Weights of a small mixture-of-experts language model, trained from scratch on English Wikipedia: vocabulary 8192, a variant of Muon for the experts.
Below are experts of layer 5 (counted from 0) of a mixture-of-experts language model. Rows are named router (the router's row for the expert) and show model dimensions 0-63. Each number is 128 + 32 x the weight over its row's rms, rounded and kept within 0 to 255.
After each expert's rows: a language model's description of what the expert responds to; "raises" lists some tokens whose logits its average output raises strongly, later layers aside. This comes from a sample of Wikipedia text that the model never trained on.

# expert 12
router [154  88 182 125 169 133 156 144 114 105 108 107 197 147 119 109 167 144 100 128 151 177 107 155 144 114 147  73 103 117 100 126 113 131  97 126 147 149 128 138 140  98 149  70  90 171 137 196  90 161  75 139 153 117 115 128 158  86 172 114 160 121  99 160]
Hyphens and dashes inside compounds and score ranges (pay-per-view, 18–6), plus particles and prefixes like out, up, down, un, sub.
raises: "sp", "tr", "field", "rail", "of", "ex"

# expert 53
router [160 132 143  86 165 159 148 123 123 122 133 164 163 133 108  76 176 152  94  96 164 129 158 127 115  97 159  99 143 119 114 162  92 173 177 115 141 144 134 115 130 107 173 111  72 156 152 175 101  52 129 154 130 112 150 176 119 126 150 202 150 112 119 165]
Pieces like op, ip, h, up inside words, as in Encyclopedia, enhanced, caliph, chemokine, circumstances.
raises: "per", "ying", "ied", "ie", "t", "ot"

# expert 52
router [130 178 150 161 165 200 154 135  82  99 137 128 116 126 109 146 143 105  52 131  91 161 115 137  84 147 188 110 127 130 131 145 134 113 110 115 138 110 171 143  91 212 193 110 145 156 122 185 129  94 129 145 146 164 148 165 116 106 169 137 161 157 113 137]
Short inner word pieces like or, is, al, ul, ol, usually before a suffix, as in acquisitions, satisfied, Romulan, Portfolio.
raises: "ated", "ations", "ation", "ations:", "ation:", "ous"

# expert 39
router [134 106 173 124 182 157 176 171 145  99 109 118 149  79 129 120 152 216  82 100 166 150 136 186 117  91  95  87 124 104 108 153 102 112 151 207 164 125 172  91 111 110 157 114 142 118 130 137 114 135  80 169 178 108 130 160 122  90 135 149 192 113 153 154]
Pipe separators, semicolons and similar delimiters between cells of statistics and results tables, usually beside numbers, e.g. "| 20 September 2000 |".
raises: "1", "2", "6", "3", "4", "7"

# expert 8
router [157 137 175 118 168 157 103 135 130 128 108  53 166 119 184 129 141 151 113 117 157 144 171  92 120 148 146  74 106 143 123 148 153 153 119 136 143 126 221 141 133  99 154 123 159  89 155 178  89 114 113 136 186 104 145 175 142 129 124 118 166 110 129 122]
Opening quotation marks and parentheses, often fused with a following capital, in titles, table cells and lists: "non-core, (M, | "Save.
raises: "ar", "l", "en", "a", "e", "lim"

# expert 21
router [128 134 121 152 159 149 123 118  90 113  87 155 191  85 156 146 146 141  94 132  73 137 136 140 135  81 161 102  76 133  98 140 100 149 117 141 115 139 175 169 135  95 134 133 147 108 196 100  91  89 118 143 146 141 156 186 164  59 144 107 147  88 148 173]
Single vowels and short pieces inside Spanish, Italian and Portuguese names and words, such as Sant-i-ago, Audienc-ia, and e, di, te.
raises: "š", "hn", "ë", "Le", "ñ", "ž"

# expert 47
router [116 110 170 150 153 153 160 136 131 124 115 120 142 123 167 113 164 116  69 135 134 156 160 124  96 130 159  69 136 134 137 157 117 177 166 128 117 160 165 178 105 102 152 146  90 141 169 154  86 107  79 167 132  81 103 160 124 128 149 119 139 113 137 146]
Periods ending prose sentences, and decimal points in percentage figures within election and census tables, such as 0.80%.
raises: " However,", " However", " Follow", " When", " The", " It was"

# expert 60
router [119 138 188 132 164 133 162  84 101  95 125 129 182 144  99 106 193 168 133 137 148 175 100 161 106  93 107  85 141 147 129 151 103 149 151 137 151 142 186 153  96 150 113 157 115 167 163 136  47  85 125 140  87  96 118 207 140  84 160 129 140 111 140 161]
Single line breaks and the dash starting the next line in infobox and taxonomy lists, e.g. - Released:, - Class:, - Weight:.
raises: "- R", "- N", "- V", "-", "- W", "- St"

# expert 2
router [190 149 131  52 169 125  68 120  84  92 113 156 134 108 153  69 138 190  84 123 129  99 121 122  88  61 164  70 159 132 121 143 115 136 126 145 121  87 111 126  97 151 204  75 114 170 144 166 117 127  83 118 166 131 103 134 149  55 127 133 131 128 161 135]
Short word-internal pieces such as ap, ock, ool, op inside words (newsp-ap-ers, sh-ock), plus nouns like season, project, Group, Division.
raises: "s and", "s", "s,", "s on", "s of", "s in"

# expert 17
router [121  99 129 173 204 152 167  72 161 111 108 113 139 120 131 174 142 203  89 155  95 157  66 120 134 137 157 147 133 119 103 167  98 153 162 149 134 172 146 191 146 200 112 119 139  86 143 128  77  90  97 123 137 111 157 160 174 136 147 118  93  89 115 142]
Inner word pieces such as ount, ult, onn, att after a C or c, as in County, simultaneously, McConnell.
raises: "y", "ies", "y,", "ic", "y and", "ery"

# expert 25
router [187 109 156  85 150 160 138 179 114 150 132 118 240 118 156 123 167 156 110 153 144 151 136 127 188 155 139 106 183 145 163 167 117 156 117 130 123  97 129 148 122 140 170 134 148 147 141 162  88 139  65 151  99 125 171 146 172 137 178 102 146 143  65 153]
Mostly the word as in phrasings like as a, as the, plus the letter x inside words like Annex, annexed, Siouxsie.
raises: " part of the", " one", " part of"

# expert 10
router [197 107 185 132 165 149 128 134 118  66  99 109 127 129 140 104 141 178 131 129 135 171 142 144 121 118 111 101 129 108 137 135  95  94 122 135 135 138 150 147 134 168 154 118 152 137 178 177 105  30  64 117 185 114 174 162 144 108 153 120 161 103  93 164]
Single capital letters starting a proper name or code after a colon, comma, dash, pipe or "of", as in H(OPE), M(iranda), T(iny).
raises: "amp", "am", "OR"

# expert 43
router [140 141 166 161 155 164 131 146 145 144 137 109 154 164 197 137 148 102  69 149 123 136 159  97  94 132 117  99 150 115 130 159 103 168 137 108 142 115 153 176 103 100 126 118  94 137 152 157 121  79  64 201 115  94  82 160 134 105 129 109 158 126  87 131]
Periods ending sentences, often fused to the last word piece, plus = and == heading markers after titles, such as Rosenborg., painting.
raises: "=== ", "\n\n", " During the", " After the", " Follow", " It was"

# expert 59
router [127 146 182 163 169 185 135 102  97 102 103 143  97 155 173 140 152 147 102 133 137 146 111 176 135 135 101  84 132 131 176 186  81 148 123  88 163 120 125 135 115 102  97 154  92 139  95 162 137 105  92 126 163  85 130 197 157  75 136 137 167 101 117 193]
Pieces with g, such as ig, ag, og, eg, inside words and names like Ceredigion, eligible, Origins, Haig, Mega.
raises: "es,", "es and", "res", "ers", "y and", "ers and"